python train.py --d_model=128 --activation="swiglu" --vocab_size=8192 --norm="rmsnorm" --norm_eps=1e-06 --optimizer="soap_variant" --batch_tokens=65536 --dataset="wikipedia_en"
Below are experts of layer 2 (counted from 0) of a mixture-of-experts language model. Rows are named router (the router's row for the expert), gate (a neuron's input weights, with its number), up (a neuron's input weights, with its number) and show model dimensions 0-127. Each number is 50 + 10 x the weight over its row's rms, rounded and kept within 0 to 99.
After each expert's rows: "gets" lists some tokens that make up at least twice as much of what it gets as of all text. This comes from a sample of Wikipedia text that the model never trained on. Tokens count by the router's weight.

# expert 12
router:49 47 54 42 67 73 41 19 48 74 46 40 41 63 57 46 53 37 57 33 54 43 41 41 49 57 64 48 39 55 58 58 66 54 64 34 55 54 49 64 34 46 50 50 67 55 29 52 52 48 58 28 68 54 56 50 61 56 56 55 61 37 55 57 36 51 56 53 55 66 45 59 38 70 53 55 48 52 44 52 48 51 47 64 55 53 54 64 51 58 36 40 46 64 55 45 45 45 60 48 66 35 63 63 59 51 54 61 40 45 51 40 51 49 33 44 47 45 62 61 73 52 57 54 53 48 59 53
gate1:43 48 69 39 66 44 57 60 45 61 73 61 73 42 63 58 63 44 56 64 43 45 56 50 47 56 42 49 45 34 46 66 58 52 60 43 57 58 41 45 40 54 46 44 53 48 33 48 42 42 55 30 44 51 53 55 53 46 52 48 75 67 68 52 44 57 45 48 39 47 73 53 56 44 63 68 52 56 36 48 59 41 48 37 52 53 50 54 45 48 48 50 44 40 58 36 72 40 62 70 57 58 43 48 44 49 46 51 43 46 40 56 57 56 28 69 37 42 55 56 46 43 34 52 69 64 61 49
up1:55 50 44 42 44 49 51 63 49 44 54 35 55 52 51 63 43 88 63 42 45 41 62 53 47 29 57 61 62 43 52 50 47 25 45 68 36 42 63 40 39 45 55 56 63 48 52 58 61 38 46 46 40 35 59 50 68 54 47 55 49 44 59 62 43 40 48 65 59 47 54 61 49 55 49 58 42 51 57 69 54 57 60 62 53 38 40 37 52 46 50 46 45 53 49 40 67 46 26 51 38 46 56 53 47 65 40 29 39 63 37 61 46 53 58 58 52 47 58 74 54 56 37 43 39 53 35 51
gets: ", ", "that ", "and ", ". ", "; ", ") "

# expert 10
router:60 59 69 33 64 58 52 55 52 52 42 52 37 52 58 66 49 35 50 61 63 39 52 45 48 61 70 50 50 45 50 43 52 63 57 56 46 47 44 52 44 34 48 48 56 55 36 37 39 50 43 50 55 54 48 46 63 62 61 50 57 53 51 44 46 49 46 42 57 51 54 56 40 47 32 53 39 33 54 49 54 89 42 66 46 38 55 59 48 62 39 53 60 57 50 57 69 79 36 50 66 70 57 48 58 56 50 72 46 40 50 53 50 58 50 54 43 60 66 57 63 48 57 49 68 67 56 58
gate5:49 47 48 66 53 69 46 51 54 56 38 41 47 34 48 55 56 50 41 50 64 68 50 44 53 42 43 44 38 39 48 61 56 50 56 57 49 36 48 50 59 50 59 53 52 44 43 40 66 56 63 70 47 68 57 48 58 45 59 59 64 48 49 58 62 56 55 58 46 33 44 36 46 47 48 41 50 51 57 49 34 44 30 43 38 40 64 46 34 51 39 78 53 42 50 54 51 66 44 56 72 61 39 25 49 57 66 44 70 62 51 44 52 64 54 68 51 45 46 47 43 64 73 39 45 60 52 33
up5:45 60 47 60 40 67 29 34 43 34 43 46 54 50 50 39 63 47 62 42 54 47 52 44 42 52 54 49 47 44 56 58 33 53 49 53 41 42 47 66 56 57 55 67 51 38 51 49 46 54 58 55 62 39 61 47 47 53 51 38 64 63 47 57 59 46 52 65 55 57 47 34 56 44 58 44 52 60 43 57 66 61 53 48 65 63 63 66 55 50 41 66 60 64 41 42 62 45 38 42 56 49 57 37 65 33 40 48 72 57 86 59 48 46 58 65 53 58 52 47 21 51 63 55 52 44 44 64
gets: "the ", "of ", "and ", "in ", "to ", "The "

# expert 27
router:49 42 44 63 51 60 50 45 52 55 30 40 48 56 54 72 42 34 66 51 57 48 54 27 51 67 64 67 50 48 56 42 39 48 52 51 55 59 56 49 39 61 73 34 53 81 51 43 53 56 57 48 57 44 58 62 65 44 53 54 48 49 39 52 44 52 60 49 66 47 51 43 53 68 46 61 52 33 57 47 44 48 34 68 32 44 40 58 46 64 50 55 49 54 46 44 47 51 51 60 61 53 65 63 50 53 53 57 44 19 46 51 44 43 43 61 63 57 64 62 56 48 31 59 66 61 59 52
gate2:49 49 49 66 71 59 39 49 43 36 41 39 61 42 52 63 31 48 58 49 43 54 50 49 40 54 46 54 43 53 58 50 57 65 52 63 59 45 56 36 35 58 54 48 59 48 48 48 35 63 63 45 44 64 50 62 50 63 58 33 42 58 21 61 56 44 50 61 48 71 51 55 61 53 34 45 32 59 58 44 36 43 61 35 50 42 53 62 55 47 34 66 46 55 45 48 50 71 53 49 63 48 65 48 52 49 71 59 44 70 64 55 44 35 52 48 53 42 55 62 71 47 53 59 61 37 42 61
up2:36 25 44 44 42 57 42 45 56 42 49 51 53 63 52 42 52 40 54 33 58 19 46 53 52 49 48 41 37 39 57 36 49 54 64 60 48 40 38 59 66 40 48 41 48 43 36 54 66 37 36 57 47 59 48 48 43 50 38 42 63 51 51 50 41 48 52 45 44 43 43 55 35 48 46 46 61 35 53 28 53 55 33 45 44 55 33 52 41 42 52 21 69 34 63 60 44 34 41 48 53 68 48 50 34 61 35 46 53 48 42 57 55 48 56 63 44 43 48 52 45 57 71 39 51 61 64 49
gets: "\n", "s ", "'", "the ", "\n\n", "\""

# expert 31
router:73 53 57 44 54 72 57 41 34 64 39 61 45 57 52 34 42 55 61 48 54 45 31 48 44 58 43 57 39 53 61 48 44 63 61 54 51 41 60 55 48 31 43 55 45 53 38 58 61 42 59 38 37 72 52 53 43 56 48 49 45 22 56 61 54 23 51 42 68 43 41 57 40 58 41 49 52 46 58 53 54 58 47 52 50 38 47 75 51 49 52 35 49 58 50 46 54 71 62 49 75 43 46 55 65 46 64 41 41 50 47 35 55 51 51 49 65 56 62 57 33 50 50 50 59 50 65 51
gate5:55 47 51 57 51 60 39 42 47 62 69 54 52 47 52 42 42 56 48 34 45 45 61 51 65 53 60 57 58 65 45 60 47 49 53 43 50 39 42 70 53 64 30 49 45 50 38 69 48 37 65 46 30 40 56 53 62 71 51 24 60 53 63 46 29 39 36 27 57 44 44 51 52 35 58 52 51 78 53 54 44 49 46 50 53 35 53 49 48 43 44 40 42 45 42 54 43 49 30 58 36 41 44 58 58 34 56 46 46 47 42 60 51 37 55 29 53 50 43 60 36 47 58 70 59 55 48 57
up5:42 59 37 33 47 55 51 43 53 55 53 35 39 66 66 60 49 70 64 57 58 62 37 57 46 57 49 47 52 58 56 58 56 57 50 47 52 48 57 30 43 44 61 37 60 48 32 55 56 50 38 71 58 47 60 52 41 53 55 59 71 59 71 47 35 35 42 33 47 64 56 32 58 36 61 42 34 46 49 60 53 37 50 48 54 60 54 53 37 39 33 61 29 54 47 48 56 44 44 44 58 49 54 54 38 39 45 56 74 40 53 53 47 54 51 49 62 46 54 66 72 35 64 44 50 52 42 45
gets: "was ", "is ", "ed ", "were ", "had ", "are "

# expert 16
router:69 51 61 39 61 56 56 37 55 47 33 59 41 55 61 34 51 43 64 42 59 40 67 26 37 61 58 46 43 48 51 50 56 63 55 54 55 36 52 51 62 47 48 56 58 55 50 57 59 52 57 47 49 56 51 49 45 34 40 67 54 51 38 58 44 35 61 60 64 50 64 52 50 44 53 48 40 45 57 54 49 45 53 65 62 43 47 65 38 50 51 50 54 44 56 40 49 58 53 64 68 42 59 61 74 41 79 41 40 54 59 32 58 48 35 46 66 70 72 58 48 55 45 41 55 67 60 46
gate1:61 67 63 32 30 54 45 61 58 51 63 51 71 51 52 52 46 66 42 42 26 32 65 49 49 44 43 33 52 43 51 52 53 60 47 42 43 59 34 52 66 41 54 54 53 34 62 34 48 64 44 46 44 38 45 63 50 65 74 53 53 52 54 35 56 50 45 67 61 39 51 60 48 53 50 54 62 65 56 33 46 62 34 58 57 20 46 41 39 42 58 47 41 50 38 48 38 49 54 50 44 43 55 54 55 39 71 52 44 37 53 55 56 51 43 43 49 38 45 53 63 35 53 50 49 55 53 52
up1:71 25 40 41 63 51 41 52 45 55 49 54 54 47 60 53 57 43 52 58 52 42 69 41 64 53 45 44 61 45 69 63 51 60 39 62 50 50 53 38 57 54 54 36 55 56 50 45 42 48 33 51 58 56 51 31 37 49 43 44 62 61 46 52 53 45 50 43 51 41 59 39 56 46 67 42 53 58 64 47 33 69 45 69 65 35 48 48 43 49 41 64 52 51 47 49 38 59 53 46 45 32 63 55 65 40 55 29 41 77 44 49 38 67 54 51 47 55 33 34 58 65 30 60 45 61 54 49
gets: "ing ", "ation ", "tion ", "es ", "ed ", "ers "

# expert 1
router:59 66 75 48 54 86 41 46 57 51 53 43 51 76 64 49 53 40 68 52 53 42 52 48 43 47 50 42 46 32 57 44 50 44 48 47 53 46 64 42 43 58 51 33 39 50 43 33 47 34 66 49 37 51 51 48 49 51 61 66 47 49 53 27 56 38 41 47 48 55 60 67 38 64 33 64 54 37 64 42 47 64 58 50 32 36 46 53 42 72 54 54 65 45 52 49 47 44 36 60 53 47 40 46 46 43 34 54 42 38 49 46 51 40 47 39 42 57 54 58 61 47 38 54 59 52 60 51
gate1:44 50 59 43 37 72 53 36 55 66 50 47 46 47 63 45 62 55 59 55 59 57 59 45 46 67 45 66 51 31 53 44 50 49 63 44 48 41 62 42 53 45 50 30 43 52 46 46 43 55 43 53 48 40 53 41 38 46 49 58 54 73 51 58 46 41 44 60 46 66 34 49 70 49 39 50 51 54 49 59 52 51 46 41 61 32 45 37 35 75 42 68 40 46 57 42 56 46 54 58 53 47 61 68 59 60 32 49 54 50 53 80 25 39 55 40 37 51 48 61 51 50 48 48 56 37 65 67
up1:37 66 44 56 59 25 41 57 37 50 56 66 50 39 64 48 53 39 45 49 55 49 40 52 47 49 55 56 55 55 53 46 52 58 46 66 48 51 33 75 60 61 44 63 49 46 54 60 45 48 46 50 42 54 60 45 54 60 49 39 71 32 53 64 63 58 64 50 61 48 49 37 46 62 58 35 43 67 52 39 32 51 46 54 65 69 58 67 52 22 44 40 39 52 53 45 62 40 54 48 67 46 49 45 56 61 58 46 46 58 63 32 64 61 26 50 61 48 46 55 43 54 59 57 62 60 38 44
gets: "(", "s", "S", "B", "H", "F"

# expert 25
router:56 42 53 37 58 51 53 50 52 64 34 58 47 59 55 34 41 44 48 50 51 45 40 41 53 53 47 47 58 44 52 45 44 81 40 51 55 46 75 45 47 50 52 46 60 67 36 49 48 42 42 44 43 53 59 63 34 29 52 60 43 31 47 47 44 46 50 52 69 66 32 51 33 42 34 48 52 52 40 56 60 43 46 46 54 34 33 48 39 62 54 61 40 49 56 43 57 57 31 68 53 44 52 48 37 52 64 62 43 48 39 48 49 59 42 47 77 68 47 68 62 61 54 26 51 46 56 52
gate1:61 38 53 59 55 56 46 52 60 58 47 61 49 55 48 49 59 52 44 54 62 62 66 58 65 42 49 50 67 61 55 35 38 58 43 53 51 64 49 45 54 46 65 34 52 58 34 62 36 45 39 52 64 62 57 65 35 71 53 63 63 63 50 58 38 49 27 29 49 53 55 50 57 59 50 51 49 37 56 73 46 55 45 29 48 46 55 67 23 49 65 49 55 47 48 77 44 53 44 38 49 51 47 42 59 48 51 33 50 63 56 41 52 64 46 64 46 45 54 64 59 57 49 58 51 46 54 63
up1:49 45 52 52 54 53 53 56 45 34 42 44 42 64 67 57 46 54 38 59 43 52 50 50 60 45 40 58 51 50 51 39 54 53 38 38 26 30 45 61 51 54 35 62 51 36 34 55 59 51 78 69 48 45 51 64 47 54 58 55 46 60 67 65 43 51 36 40 56 32 44 51 44 56 42 50 50 42 76 38 58 49 30 35 42 48 48 51 53 51 46 45 59 49 45 60 42 54 60 39 45 33 56 43 33 62 39 35 47 60 75 30 42 51 46 58 58 61 43 37 46 41 58 61 45 59 55 64
gets: "| ", "; ", "|", "– ", "/ ", "votes "

# expert 13
router:39 49 54 55 62 78 41 42 37 43 41 61 50 37 72 49 60 58 48 34 56 58 55 40 38 54 39 45 48 41 49 62 69 62 39 54 73 54 44 51 54 47 59 37 67 52 44 52 47 50 51 25 72 42 56 54 53 47 55 48 43 53 34 53 63 43 69 40 62 68 35 49 41 56 46 60 45 53 70 52 60 59 57 42 42 37 49 53 37 59 57 47 67 50 64 27 52 42 54 49 56 56 45 53 61 39 61 53 42 47 38 41 35 55 59 44 68 53 53 56 45 48 43 49 45 64 52 52
gate1:67 49 50 49 62 44 45 45 43 29 55 38 34 39 69 47 64 41 52 44 53 50 59 52 46 55 44 54 58 58 59 50 40 62 53 44 50 27 49 43 56 43 50 51 52 58 57 41 52 48 57 39 60 43 54 49 68 46 49 49 28 34 56 48 52 52 62 44 67 54 34 30 56 55 53 64 51 56 67 70 45 45 65 58 42 26 50 46 43 26 48 55 39 43 45 44 61 47 54 60 55 54 39 65 28 39 49 64 45 48 48 46 36 56 73 54 59 62 60 70 58 40 39 50 41 58 38 48
up1:57 39 43 29 48 46 54 55 48 57 48 53 26 43 63 44 66 68 56 25 70 49 39 51 51 43 50 52 37 47 40 59 43 57 47 48 42 28 48 26 50 39 53 50 58 39 43 62 46 53 49 28 52 46 53 56 46 55 43 42 53 61 51 54 56 60 61 24 68 49 41 60 55 47 28 50 42 57 62 67 39 42 46 34 58 48 44 44 54 33 62 53 39 58 42 36 44 45 47 55 48 54 43 50 42 55 55 36 51 28 62 50 38 49 67 57 66 52 62 47 54 42 41 46 56 43 50 61
gets: "er", "i", "en", "in", "u", "an"

# expert 30
router:57 37 69 53 46 60 40 42 50 59 51 36 42 64 63 37 48 46 39 34 58 54 58 42 49 74 60 51 42 48 67 81 52 57 56 40 59 42 47 57 57 50 49 41 63 43 55 56 44 54 66 53 76 42 58 46 54 57 39 53 50 40 20 52 45 42 65 55 57 52 46 49 55 50 55 48 42 43 44 40 53 60 56 38 68 46 36 69 49 47 28 43 52 57 40 44 38 47 39 55 58 57 57 70 37 49 56 44 39 40 37 53 54 29 58 46 49 53 68 56 59 53 52 48 62 57 56 53
gate7:64 51 43 56 54 48 40 51 47 56 43 28 44 53 73 52 54 30 35 42 38 51 44 36 46 52 62 51 52 46 58 56 56 37 59 34 43 47 43 51 52 35 66 72 43 29 47 39 31 51 33 44 40 58 45 46 37 56 48 53 30 39 45 61 47 49 40 57 51 51 43 40 49 64 32 60 61 68 65 52 51 56 61 56 38 60 47 56 45 59 40 54 40 41 50 60 47 63 38 42 62 38 42 60 22 43 42 46 41 52 53 69 45 52 51 51 32 40 50 45 57 44 40 46 51 67 58 44
up7:56 57 56 40 45 69 42 50 58 57 31 35 62 55 45 54 64 45 44 48 43 48 54 53 57 53 63 54 53 43 46 42 36 51 62 42 44 73 50 44 40 56 53 60 43 49 33 38 52 44 37 49 37 46 54 53 62 78 49 35 30 48 54 43 53 56 42 45 49 43 42 51 38 60 52 49 61 43 51 51 30 46 66 38 41 44 74 57 75 52 36 47 33 50 47 58 27 54 41 51 43 65 48 42 49 55 47 30 36 33 49 52 50 52 70 51 43 40 46 46 41 50 61 50 41 57 70 39
gets: ". ", ".", "\" ", "it ", "he ", "It "

# expert 28
router:46 54 52 53 57 57 38 35 44 38 44 36 43 59 57 57 49 65 42 48 49 51 49 38 44 47 40 58 64 61 59 44 48 72 61 41 80 49 55 45 47 55 58 65 65 40 39 57 41 36 54 45 49 53 65 49 50 32 53 62 46 54 56 60 57 41 44 37 54 67 47 44 45 60 34 55 39 34 69 51 45 57 48 44 46 36 47 82 47 74 56 49 61 49 61 45 53 50 50 50 58 61 65 47 56 48 52 49 32 38 28 33 55 60 37 47 50 52 55 55 38 51 28 39 51 53 48 49
gate1:57 57 58 37 44 49 43 53 56 43 49 45 53 56 65 65 34 57 36 32 56 51 40 43 52 36 65 51 40 51 79 43 56 44 56 38 45 60 54 40 43 26 55 56 42 18 53 44 50 40 56 58 45 37 52 56 38 37 52 32 52 43 61 55 53 48 54 48 49 76 43 53 30 52 37 49 50 50 51 43 51 47 40 55 61 30 47 59 42 61 44 63 49 45 63 48 67 65 57 50 55 53 39 49 57 32 54 49 61 50 42 67 59 48 52 67 47 44 35 37 60 41 39 37 44 49 42 42
up1:39 33 43 65 57 55 37 53 58 55 70 59 61 73 51 49 57 49 37 46 55 69 47 63 50 45 62 36 48 47 77 46 59 40 43 51 56 62 47 46 60 69 44 45 56 58 58 37 38 64 55 62 54 49 48 47 45 63 51 65 46 56 37 61 63 52 58 33 51 78 54 45 47 47 33 46 46 47 44 56 60 41 50 46 50 43 55 40 56 70 60 41 67 43 35 48 40 42 51 49 34 53 60 66 38 60 58 22 49 40 49 41 45 66 52 51 37 54 49 49 39 46 39 47 45 54 45 48
gets: ": ", "-", ",", "–", "; ", "– "

# expert 23
router:58 47 54 45 62 50 32 47 59 44 51 58 28 43 59 43 46 48 63 54 59 50 47 55 40 55 34 58 62 33 56 40 58 72 42 58 46 37 49 62 33 51 57 53 49 42 37 50 50 36 49 48 64 71 43 53 71 46 49 60 38 40 45 45 48 40 50 60 62 39 45 54 46 58 33 65 42 61 46 30 58 50 47 39 37 43 62 52 48 57 38 43 55 65 50 49 65 48 51 53 54 55 70 44 52 43 46 42 40 25 37 53 33 49 66 48 47 43 57 52 56 83 46 47 56 64 61 52
gate9:39 36 50 38 46 58 55 61 47 65 61 43 41 67 57 54 35 58 45 49 52 61 57 47 41 50 54 62 51 54 55 38 42 39 51 54 48 30 49 67 48 44 56 48 58 52 66 73 38 50 47 62 52 55 41 49 53 57 46 59 51 52 32 53 47 52 47 52 64 47 39 69 37 54 40 60 42 45 51 63 57 47 49 50 40 62 60 54 65 57 71 45 69 59 60 44 51 54 42 41 46 50 76 34 23 36 57 54 47 36 51 72 66 63 41 49 43 43 59 34 43 56 47 36 61 53 37 60
up9:43 34 31 41 48 44 63 59 33 54 56 54 47 51 40 45 46 48 48 61 44 56 53 46 51 51 51 57 41 72 63 49 63 57 57 45 38 46 54 73 69 58 32 55 42 50 28 46 50 59 54 50 52 46 55 47 14 42 57 42 56 49 41 61 68 63 39 55 48 60 58 87 48 46 48 43 29 49 52 59 60 43 50 44 63 54 32 40 61 55 51 40 51 63 59 72 46 58 51 54 54 53 55 49 47 51 42 41 54 47 55 52 49 50 41 42 58 48 50 41 62 43 43 47 65 49 48 32
gets: "\n\n", "==", "===", "The ", "= ", "== "

# expert 21
router:67 60 54 52 52 55 35 42 46 74 28 61 44 70 54 57 60 48 48 43 53 41 53 48 38 53 49 49 55 44 59 45 41 50 54 53 58 37 69 53 44 61 66 24 36 49 42 54 38 42 58 57 47 47 55 56 46 56 52 52 43 44 53 33 59 34 61 51 40 53 63 46 51 49 44 62 60 27 48 43 52 69 48 63 49 45 38 50 43 47 45 53 57 48 64 55 68 44 26 71 56 29 61 34 53 48 39 57 44 53 38 36 33 59 41 40 43 53 61 54 57 64 61 44 56 57 63 50
gate1:56 38 47 65 51 49 31 53 39 47 31 51 34 61 62 51 58 36 38 59 39 62 59 46 39 41 41 54 53 51 40 51 50 55 43 44 45 34 63 60 47 56 51 57 46 42 44 35 35 52 36 55 43 56 71 37 63 51 48 33 44 51 56 29 42 63 54 54 33 52 51 56 45 50 45 49 44 40 48 40 54 66 52 50 31 43 50 38 52 53 52 41 72 62 46 48 60 50 47 43 63 61 62 37 62 30 57 49 49 65 60 27 52 45 47 55 42 61 31 37 47 65 47 72 46 49 62 44
up1:44 33 47 60 47 53 66 52 36 48 41 37 59 60 42 39 69 71 57 52 54 36 46 58 60 51 47 40 58 45 34 58 59 47 47 51 63 44 43 42 55 37 44 62 42 49 52 46 47 62 49 49 53 52 39 63 54 54 50 47 59 49 47 62 63 57 58 37 43 51 69 52 56 44 47 56 50 47 35 36 45 40 60 42 45 53 52 49 62 64 48 67 74 47 51 31 60 51 57 35 62 62 42 81 56 49 47 42 54 57 32 55 54 54 44 57 41 42 58 79 53 59 43 29 53 30 70 45
gets: "(", " ", "o ", "i ", "N ", "C "

# expert 2
router:58 51 73 40 60 62 57 43 47 47 45 46 43 44 56 46 63 24 55 51 54 37 61 63 39 74 60 48 44 43 57 34 64 74 45 63 54 54 57 54 38 45 50 54 40 46 33 37 39 35 50 46 53 47 58 43 54 48 56 55 51 37 46 53 42 42 63 45 41 47 55 56 45 44 51 42 51 22 57 60 56 73 56 61 51 32 34 64 50 63 47 50 47 54 52 48 65 78 41 47 62 52 54 65 52 56 72 50 41 53 46 58 51 52 48 37 57 65 67 51 52 54 56 39 58 53 49 54
gate2:46 39 48 57 57 51 54 70 64 50 44 63 62 44 57 50 70 58 47 51 57 51 62 58 65 56 59 65 39 42 49 35 60 42 59 41 56 57 50 59 28 40 74 45 58 57 56 60 40 53 50 58 42 44 41 55 36 57 49 68 40 52 39 27 50 65 54 51 48 67 49 44 43 42 60 38 47 55 40 49 57 58 35 68 39 37 38 47 59 47 32 44 53 49 48 51 48 34 47 56 57 45 50 46 48 47 44 38 55 63 31 48 48 70 39 32 44 52 25 46 56 48 44 35 71 45 53 50
up2:43 52 51 51 56 64 60 32 44 29 58 51 43 56 64 46 49 55 47 54 58 67 22 38 43 53 42 75 52 64 36 49 57 44 64 38 46 39 54 40 50 54 64 64 51 55 44 64 54 54 50 51 49 51 45 32 55 46 52 42 40 44 59 59 30 64 36 54 53 48 32 53 41 62 39 49 64 61 54 45 51 40 51 38 57 54 41 62 33 59 50 34 53 61 63 64 73 53 55 44 50 30 54 54 58 40 34 54 58 54 56 49 50 57 57 42 54 47 51 40 51 39 37 58 75 59 60 59
gets: "of ", "to ", "in ", "and ", "by ", "as "

# expert 24
router:49 57 39 37 55 69 46 38 49 58 47 65 42 81 56 62 62 51 53 59 58 51 40 30 32 49 55 70 40 43 64 46 62 58 65 43 63 54 49 50 45 43 51 57 41 47 36 37 49 32 45 47 51 55 60 45 49 46 49 55 66 40 49 61 37 32 45 41 56 60 45 66 48 60 53 56 42 47 54 44 45 57 43 55 55 48 47 73 45 55 43 53 46 66 52 48 47 48 61 51 54 60 81 59 53 44 51 58 37 43 40 29 38 52 41 40 49 39 58 65 72 60 35 41 55 52 52 56
gate1:47 42 47 39 37 52 53 60 71 62 57 45 50 63 43 55 40 50 53 48 60 66 50 50 37 58 53 52 53 65 53 61 54 62 52 59 41 57 59 46 70 61 50 46 33 56 56 45 64 39 65 59 48 51 45 49 50 48 37 40 45 37 55 58 53 36 57 62 50 61 52 50 54 27 46 57 35 70 59 37 52 49 50 65 70 20 45 36 39 60 56 64 44 52 50 30 52 56 49 74 38 52 48 45 51 52 55 56 36 59 52 51 52 54 46 48 47 65 48 45 54 57 25 76 52 34 53 43
up1:46 39 33 43 52 26 42 62 70 58 45 47 55 56 48 45 41 37 47 57 65 33 51 56 42 50 67 52 39 51 42 46 47 58 60 40 59 46 57 45 52 40 66 51 44 43 66 32 36 41 47 57 38 49 36 32 39 45 58 41 42 50 50 39 58 46 42 49 50 45 57 75 37 38 62 45 44 52 54 52 40 50 59 47 50 32 51 40 32 28 51 54 48 65 61 40 59 55 47 62 45 45 57 43 44 49 47 49 40 47 72 55 54 56 43 63 49 61 18 26 55 60 54 59 47 48 62 55
gets: ", ", ".", "-", "–", "/", ","

# expert 17
router:72 47 53 52 53 82 49 45 41 58 45 55 59 54 54 60 59 50 46 34 63 51 53 56 44 45 48 59 69 38 49 46 51 55 54 50 63 37 55 46 51 52 60 26 48 59 37 65 56 34 68 59 53 35 56 45 48 47 49 53 35 49 57 35 56 27 62 58 48 56 51 54 47 63 49 54 61 35 41 47 55 54 49 66 49 39 40 58 42 57 46 43 43 46 55 41 67 45 26 57 62 47 55 47 68 28 50 57 39 36 51 46 54 55 54 35 63 57 70 60 41 69 61 47 58 59 57 40
gate1:55 60 62 47 28 56 36 39 51 47 49 61 47 50 32 38 71 44 67 40 53 52 64 50 58 43 56 28 55 42 46 52 48 48 41 34 39 54 38 46 67 21 42 52 54 45 50 56 64 58 64 61 64 52 43 48 51 58 41 37 34 36 49 49 47 49 51 64 48 56 55 40 40 41 57 57 43 37 39 59 43 61 33 67 63 57 38 38 36 53 53 38 59 46 48 55 52 32 51 53 66 57 49 43 48 41 48 39 49 52 59 39 44 50 38 65 72 46 56 42 45 54 50 73 49 38 58 56
up1:54 33 53 66 59 34 60 76 44 42 47 51 54 42 42 56 54 45 46 47 65 56 50 47 47 55 55 38 63 37 40 43 69 68 60 61 50 51 33 49 53 44 61 35 47 52 42 59 49 32 46 49 54 48 71 43 56 56 41 56 59 53 59 47 33 42 42 64 40 62 26 46 59 31 59 66 52 47 50 49 52 46 57 30 63 41 37 42 57 41 53 39 39 60 48 34 47 46 35 51 49 45 74 49 47 53 53 29 47 53 68 72 63 53 45 51 49 54 65 56 54 55 50 57 63 42 44 50
gets: "er ", "o ", "e ", "i ", "en ", "y "

# expert 26
router:41 45 53 53 55 66 43 40 53 63 28 59 43 59 52 38 53 50 42 40 66 39 43 54 46 71 51 57 55 49 57 62 52 67 41 29 54 50 52 48 30 30 74 41 56 57 27 59 53 51 61 34 49 56 57 71 51 44 63 57 49 28 39 42 51 54 67 32 62 58 54 56 44 51 48 56 55 36 49 66 50 50 52 55 50 44 53 48 52 61 55 55 45 51 56 32 39 50 47 45 60 59 57 53 44 44 52 51 45 51 38 46 47 60 35 35 52 78 49 69 33 49 40 37 49 52 50 57
gate2:46 46 50 58 36 50 38 48 35 50 40 73 45 57 38 53 54 46 34 64 61 54 57 38 55 45 52 65 43 33 55 42 74 50 59 38 61 45 51 57 35 40 63 43 36 53 45 40 63 58 59 43 40 33 53 62 45 48 57 53 67 45 55 56 44 49 49 32 46 55 63 60 44 61 67 44 52 40 48 50 40 67 42 51 46 52 48 52 60 70 24 64 57 42 46 47 55 34 48 39 60 56 34 59 53 65 52 59 51 49 55 63 47 66 35 43 68 47 30 46 47 43 47 43 36 58 59 55
up2:37 64 50 36 51 40 36 50 49 59 41 68 65 49 46 53 50 55 48 54 44 68 60 51 45 59 53 39 55 61 51 40 62 62 45 48 57 47 49 49 43 28 59 47 61 58 48 56 46 60 34 62 34 36 53 71 46 48 44 45 57 44 33 56 50 64 57 48 35 39 62 45 38 58 53 46 45 37 47 35 60 45 34 53 48 57 59 64 57 46 70 49 23 45 55 50 54 62 44 25 61 50 61 57 59 48 35 50 54 60 46 44 49 61 65 65 48 48 36 58 45 59 34 27 52 52 56 33
gets: "|", "\n", "| ", ") ", ")", ": "

# expert 6
router:53 60 38 65 58 49 49 39 44 43 36 69 35 63 54 43 48 37 48 39 68 44 46 49 46 58 51 64 53 46 53 54 52 57 56 63 46 44 63 72 45 60 44 35 51 54 47 36 43 28 56 56 50 65 55 58 58 53 51 53 57 16 59 41 60 36 44 59 60 46 39 49 31 49 40 45 61 36 43 51 73 51 60 56 43 41 57 56 46 53 56 35 57 59 49 50 65 68 34 50 55 40 48 71 48 44 48 57 48 41 68 47 36 33 52 52 35 52 57 53 47 47 42 37 52 56 43 31
gate2:47 51 46 48 62 50 38 63 55 48 62 54 47 47 61 66 45 44 54 61 55 57 47 42 47 43 56 49 58 68 48 38 50 43 28 55 44 54 40 52 51 37 49 44 55 65 48 48 56 48 49 52 58 61 54 65 47 55 46 65 72 40 62 52 61 50 33 74 44 48 44 66 39 59 51 49 51 39 60 60 81 49 35 50 50 18 54 31 49 32 63 29 50 68 48 52 50 41 48 52 54 32 66 31 48 59 46 62 63 56 48 51 40 53 52 61 49 48 49 57 37 45 54 45 47 34 58 46
up2:48 44 59 57 59 50 45 58 44 59 47 55 36 54 37 61 57 54 58 56 48 50 59 51 61 43 45 61 39 45 65 53 53 59 53 42 38 52 66 33 60 60 57 41 31 47 39 43 61 69 40 36 51 33 60 47 73 33 36 37 55 48 40 51 64 51 54 52 76 47 44 59 39 47 35 44 56 54 57 47 47 78 60 50 67 56 41 43 66 58 48 46 49 52 43 63 53 60 47 58 38 33 49 38 53 41 42 65 36 61 43 66 35 50 57 29 54 51 37 45 54 44 54 42 62 44 35 42
gets: "- ", "′", "In ", "after ", "as ", "After "